{"hidden_size": 512, "n_experts": 64, "experts_per_token": 4, "moe_layers": [1, 2, 3, 4, 5, 6, 7, 8, 9, 10, 11, 12, 13], "router_score": "sigmoid", "normalize_top_k": true, "lr_router": 0.00148, "vocab_size": 8192, "norm": "layernorm", "beta2": 0.95, "batch_tokens": [65536, 131072, 262144], "max_seq_len": 1024, "train_tokens": 578800000}
Below are experts of layer 2 (counted from 0) of a mixture-of-experts language model. Rows are named router (the router's row for the expert), gate (a neuron's input weights, with its number), up (a neuron's input weights, with its number) and show model dimensions 256-383. Each number is 128 + 24 x the weight over its row's rms, rounded and kept within 0 to 255. Numbers have three digits each.
After each expert's rows: "mostly gets" lists some tokens that are sent to it at least half of the time. This comes from a sample of Wikipedia text that the model never trained on.

# expert 23
router:135103218138091093119121129177125117104136146110124132117118085142129087122135120115128181140143108121119130155134129134129138130155126099120135176117115131092145151125133147089141139143131103152158144063133133158136148102148104136118158142136175155148157127142141127119184096136121140156181140135107098040113147141116144134204139112156101129158142138122130105179149143134107131133139
gate0:118092098115143142117136092148175125109103145121087132131149136137129092115127105163086170144125106125100122137142119151125124147141125140112111138130087128147124056126123124130099176144114123103119105141141158123076134131107106151097181145098073126110156131143110133168163110177108182093152165111102111149137145110123113116168127141123143091074128139107101141067144099139111114126100
up0:139105106117116151174141092110095141162117152122084121154080105144130125118119106135125143132145141139129149145123119118104089134110095138108092091135120131094119110125109129105114141126118142105109162101137107140109153194137140144141139128085123079091162167150083103159150134133128153102125098193108161196150128126122139151106127134125143128108113160113073156110179131092141120108106
mostly gets: " including", " includes", "\n\n", " These", " include", " would"

# expert 17
router:140122203140138139109107162101119110113135139122126162118122149138130144184121106126131162139116103159147122112135134121123140065146118114141130136124164105139147121158146115131114144131131058141160175145128125132078121121094079132135121145141200121132132146134109133136138125134135133139180127159143116070135101164128139122187110136096138124133155055109095162123144131128105120133144
gate0:132173147093148136122142122118183111076142131131071135144182165132148155085114104157148129128150115112127107151115151130088110164086123143107137115113140140143140150102161116106093120097125130102138128114124153171123141128108127146120147142109126083150085090147161117112101130180113156123169176158111108165118109122113151107113156130162127134087098138146126105074172108136145095133149
up0:123109078113145108146127151121121112126117115165118146140110114113123148163115095102108114132113125120126122142119113161123144115120168141121136177182168077134151141146135096127116147136114123164097122123120140172134153148180102153120090121125113144177154130136096120120114145161107120066152165161138114148142152143111139129091187137078107102121127132146145117169119145115167138122082
mostly gets: " El", " Mal", " Mi", " La", " Martin", " We"

# expert 53
router:123180098107128123115110197122127144099127105124133107126122125132148105169141166115131090129148099150117131123162113123134126113149122090129136146129092106118141129119138113159120077135134110142094158110132128128100118105159128137122103118136096142109239108112157139146157133135124132148131117115136145101116143120132140124125130120113153133138139130152106174130123128115105115140138
gate0:124152103084120153131119098082123124161160160127124135148111092155158158157129164136119111129140162129124145108135115098182171130124148116096086142108140132115098148123123151134066131112141136125123105118090149121127152116153152112100065142159085107129140135152136140152139141150155159157118118066122071163135127125150111152148122098123089114136109132144107144166161126150088159150135
up0:126133179158113161154108132101127136123108140115142119121171147155109101125115087111133117163147150134113129129134197116129071136125109136131108117105126105135156127166162122150109106093105077121068135162123088127101107127106119129097146163123130095145131182137155124115115132115131120134172133106121131136117165095121153117154121102119080139134180125158142099101160136098143125161099
mostly gets: "^", "_", " Grand", " d", " Super", " NFL"

# expert 32
router:173130157096107087111138158114165158093109101156077109173153103094126100122182152153152130118125146119152121160158162113077100137105169140154116145159120085106115167138087106127169085137097116108159140140093104156113151129129123110169139110086107122122138142123129091106110138109166114168120155151115138103131129148139106115151128130164120094122109090148169161128121159094089153105107
gate0:100100100108107149085163165094133114130131129116152117100169153136130128128086155138165137132095125138101164142081164118089110119106144148093127130101211159123145094113153125142102111161127103089118118145178148136147131095130108111117149105109110143134140093079138134146131098141118131163132139149140120115132106114123153149094124108170102091140141100101069106154128104169117115168136
up0:089203195127135141112178116123160116144142153097145128104155090101132119141148067150126132136149162139112169132142149116077119128130125129115150148149110116114143177192113144108187154091112131113159125137121134158121145124117146096163125146140161114164153117159153157125141089154151152088145162158142102113153159118110110130137158164111173115132137139113131142198136129082149148138168
mostly gets: " rel", " sp", " subs", " th", " rep", " ref"

# expert 28
router:129118245138123111150129122167114110118135146124125119129131110148121110075127114127116231139132127112127133146147115118144154155122118113126128122120127162120096130182127227100140133142125139135137131074136129126159132122122138121125122130129112115147133114125149132104127112129120166154142128134112119108104117141120127125166126101146124132139140104131145116116111133116126134122109
gate0:109104148103135132132105141123142133122105173096164108107155087128149125086129114128142128139158129121136160068129133153092121140102121117149173131102114114177091152169085126120117109124179126130122147116118146087111151133114111126174127101138127151111102111090150142122152175154150142136099101165122114149120104122148121147141128121121108109105184111124148141085125104094111126120133
up0:191097136139139136087141183156102125102100152139125152135087144087134153116135137063126123143106150149085118125121153151122154157160101111173100159127144125110097102142141143103158134142153134124109130112094132111082113113120133086147124139152137076123164109105146138137070130162106121157119135103104105122156136133142145143146170128148136123132138126127168157150104111105162100126115
mostly gets: " before", " located", " because", " began", " votes", " along"

# expert 26
router:150136179118142146085120158106119119112141130125121143117114134119130130181123115122133146143117112137164120122136140108137144108147134134140135107125171118136143126165141133130123146134145090139108155110124125126099117152106063145126124142133131114119134130142129126131147130125138131165133119191151114124122091178146139127189131132117168134120141065117114164157144142110094135124136
gate0:080112146190109146130172079120136108079144115134117140155115128163144130091112095118129090093139125116132109128145115122117138148154145144115161094109124162114156112121207075135177128133179148133101129163140156104079132118093181113103128115149177123144126102134153117150143168109188124128090101125184114161120068091145141152151123102086143139157118162118151138115121121130102157139122
up0:149115086114135114141112100151148161083119135145159174115119158149131126135148148113171126152139145136101103136109107120138112118106128132145167134147137100125093091117132140134064092132115136109173158106143164179159136127130119143086165107129140145158163127133159151107146099077097099138161142121139155108133121110154173112112131154136128096102131128157132096124131161112134074091116
mostly gets: " San", " Ku", " Ay", " Na", " Har", " Del"

# expert 33
router:125124247134115125138141131183118111120138148121121126136128110141127111041142135115122185131136152081126135139135126119145145171118118128125120140119123186118122139187119195113125127150128157147136130080137128129167130114117133115124119122127189125152135146141154136140161108133125158147142128098115119080111139149110133130183124113147145136135127175117151150162120131130118132124136
gate0:104140068182136124113112144152115126110127143136140116113124118113154099131110195124141117153141128118161146097125082116141095123081068149141130156115146126144164105176143165109126120112124080066113112123144083148140172117147157149119099098127107143156118103117141121137153150155131132125155113137128111120121129142184142176115158112116112104135135116147183130134083113114079106101081
up0:101130092107104108150122143118105117140179080124145140190115129146138136129117122148180127114127174151093121141146157135160127129125113131163142152122145095131150160121095139156090142182153126100156124140123114119148099099099089080117138105153128135153144102127134113124151102127106127108209167112097134123176125110048126155119145146159126097126121116129104091131120106156117141145143
mostly gets: " won", " released", " because", " found", " located", " played"

# expert 47
router:128137139126146124089139171128126120094133123118135142124119131136142102090132139113126113127134101138119135120146116124129118085144130077130135145132080111124135140120145116147123120122133134142098161129131128167160184105094132126122097133137134130095153138146142140127150081134123129135157124097122134096126145121132141137135130132098142134146149153140105203129144129128098119133143
gate0:115158062128107152118165148145142078128171156108139136113076134095130137116103123152163148149157130107112156129124107125103136118106141097127143124105120099130138114165075090133157152106160104112105124149154143123138178154120103126056168138156140144175165139135090111125121084127107132125109108127167147121128150128135109152170121121124124148117151116121143144094121082136166116152142
up0:099153150147123111149120155113172137155145123128137141099173093165199121134173107170072083138104101121122161127175076198111111106100149130111109153120123163134095171149141153170128116140085102121110116136116146097129125129132068142146127121139139100145162145129126180147115096143113131126141164123116109108119118134084113134095165108176132095152096162156136188096117092124069111108156
mostly gets: " River", " MPC", " Jam", "ı", " Ward", " Prince"

# expert 39
router:130119190126109112161135149147125107072137136122132107132125094137113105065158116120128200135146119077121128156133118120136133146138125078125122132127100129112135135190124131102124121139130138129113123077130125134161127109123121129119132126127160158137166128130153132109163091142123136145225128108106126125120139138123143126155127123144137131138130121116091131168127131121117123133131
gate0:103128137119144124143123161149174162088171105154134159118133148123165119113174143133120138124102153126119155154154123114142181148155120163144142160138083154120135125136129105117167107116134158071097132142157132138160141137140170141156146101113138137103135118092125170132160130152103144123086154176119116102159096137119180125137091118124075101116152144085089131103124123108148079146090
up0:158141101181108166103108114147134148155118125132126086134124104127096123157092086139122122118129130104111121150080136126157112136098087096122128140079146166114171163132122111089121126108094128146093100162158134162126164150129122091154125148102119103139131130147114100123107149108154122157127078130120124127120110150107156141123111151122139147171157149136105134183126146146114087113116
mostly gets: " served", " located", " because", " reached", " began", " allowed"

# expert 31
router:184145149079106086132148136109129152095111102137098126149174126110132091127179142141156142094116124145152114195127172112080100120098168152193111164161128101098128170128075130114164113149101102122160151144106109167141171129126104095146167131094099140147127141115127084119108113112173101170097149159116131097139119160129115130151118095164107107121102112129172143129104161108125162110106
gate0:113097129123133097110117149107145116148157116094112154104109158154105125160145152132103089130100154143106189156119160100117107080152101133154127074161155129174115108133123125135125128104107099100129116085164150121106137142115129112077063122123114135183143146143113144141122124194126148128104156139129136127131111141096088143110166130141140126129100172140121110144093137162090152140119
up0:141119162161124142147192119139152119104106124125133137126100122102144143154099136142195110152152135124156106105164102162160121160091132115100127085106127160118130161052151162128108099102133148156148121098140144116059102116131123101143150141105109106148118136127105143137095161122127091159142149154098079119120113131056101164156103126161093123112121158159140134121162128114174102118126
mostly gets: " qu", " sp", " car", " [", " dr", " Spe"

# expert 18
router:153131199135141140081116151112123108103134135138132162127122136134119139202129110128128141138111111156156122108122137113131129098143123120126129108121188120137144128150144125135124156144138105142122166126127132122096124177105065140126104130133147123134141136145102131135143129128134147157142120182140112088125094175130136128176129142124157138124145055105115166139148153111105122123141
gate0:131094128110139118132122143118148107141123148121122146129124092124124139127110082072113145185104109148163131104092147125156153125114156161150158139145094085157109142126142130156103126156145186124169070151152144128123156166127103095118176124096109131172100133140116152141105152110160119133085113157149156173122076105147133146107132102140148149100116121092159124144085097127111141133157
up0:185162142154129142120169146103112137150130147140142148183165112160119167156155129072179093099096129134123140107174135103117151122093139112131167113162100111125121111068102099134110110128113102108133132164141133145164094092098141112084108142123110134129104104132111128149143126123138086134124116111134114129124111153128167130188191117122124106124143115120160133126120143162128149118140
mostly gets: " Ben", " El", " Kr", " Lu", " Dan", " Ku"

# expert 59
router:122160102096133128097139168139160130122130064135123108128116104139122112147137177131131109118123114129116133091178132109132098103130129088134127180134113107116109169175142124139125116145116104119124140151120127167144177124118113134124104109140109120111193092084147130132137127137135089146126138117103163109124136109179138132116108115111160120133143140114136177107098125131091138133126
gate0:134156151163153114128116155123131159132147128121158125102104111112143167132106100173145157160106136135117129120124137133112165097131115124161111096142087125153135102165134135149116135144102128125163110090129109149134109153115149127111136136108150105176142116105169145121151118084096162099105132095161099122181065133124131102127165121131152171093136103092135126105162113145157136083114
up0:152141105140144145121170150092146110114112163122142151115161105117068111092102086123135142164097154129149148112150077126092119110107106129085115129114091132164117089144113129168143132116110123130146050136105114104165115093103118146145132138139129117165140167127120150157126149078123140118154144132079123115098138157165132080133121138165140126150120150135130118086105163111115120123146
mostly gets: " Pu", " Candidate", " Cho", " lb", "Ju", " Dec"

# expert 35
router:186164115092095088137159143125152162085121107140071122171146109102122097156151131133166133115137138129143091160139159101086087133112158127158099146173104107104123164120086123102169105172122092119157155132110107136111166116144107099134119090103110111153137136137116074116124112096160127163115185129084151092134142161139086128127127090151120076129092081148162148119096156113099143090106
gate0:057083132153114120126134117140109125134186139142149121107099121121157168113118153129091152086088157164144062106125125118106125146133095135119147141169106155118130155123139131134126173098130146089071098106118107136134124109087135129141125141146148091124148115167091102122129093122121151161132127101136127126135125173112082155041171138141133140084141108133149172092124142140102104150142
up0:105110138149124095130093087137128134086162163089077102187122123182123169110146143119127094153131125110139133165108130112148084154101124153107121136117122118145088128114116117112104169177169108125137105132099177092111147151144121129116136118119126157133112132087102121152133122117157108143099149103110136131125117106139184113105149119094176131129116069125117138119149097173124127121106
mostly gets: " cl", " comp", " Am", "Se", " High", "″"

# expert 38
router:187143127086102094123148147126153158098118101154078135176161108105135103141180142137164140106132149129152101164133149103074093126111165135167104151179112105093124175137083116123170081152114109123166154146100118141105156131138091105151129101100119117150152133127122073102115127082158119147106157151100140098143127155135097122134138103167105078126094079160166146120102155110100148086102
gate0:107087161163101188135149058152118141112106160147111135121109171125123130140118103155134104112158146128127089140135122105118150140137170063134175133130144109116110108107086149134118143101156138087081095115162128136142137140134130129143146153099160138129137161144133075167181116129097121139139095124109119174099108126120107130120152139096127172123123092133121088129140147119121120086147
up0:131105074146123135149105126127138114136077121161143147145139166180112128169170118148152121141117107154098125145154151131145145127138120123105178109138109130164106103114132119120124118111140155140128107100093191111137094131105156116119110144134078140137135137120151119154114126131146107154129124131111124119146129161159128149112127087098168105148129160148108138119131152134129132156099
mostly gets: " mi", " app", " fa", " High", " conv", " subs"

# expert 58
router:120122151120130150108112176147138117090125131127100125124128083134125111117141107121134144119124119133121120189161120111114121108131147137117130165137116147124094154184118116120118126176094071128151145167124118183142126129110083093123112125139176131109179117130125131096119154132131090109165155116050164091124145152171128114145070144111125118136142129104112156159097164132072130123111
gate0:090140151132136118156129107137112090134145128131150111149118153093178112135108079130110134147134109116100140142106097119178157149138141110134151088116152094113110106166118147111169129119177133091098114143117145122130122117116141093134124123141161202130114160113127171129148103120108138107095106146141136139170144135106130128160117125125105105092099134146075128122150121104119142123138
up0:128167154131114168140072128100135134127157150114100152145090134116144110085128118119143159104152140119139120130145144096139164102120120147124100137117127140147100147129133088131127133136088103113120183129120082207113126102135087085141119162169169139196122145086125113130134137127128130101140125124145123121126182149146159088099156110102086108161120112109092111109088135117156143130143
mostly gets: " Cha", " Born", " Go", " cr", " Preceded", " lb"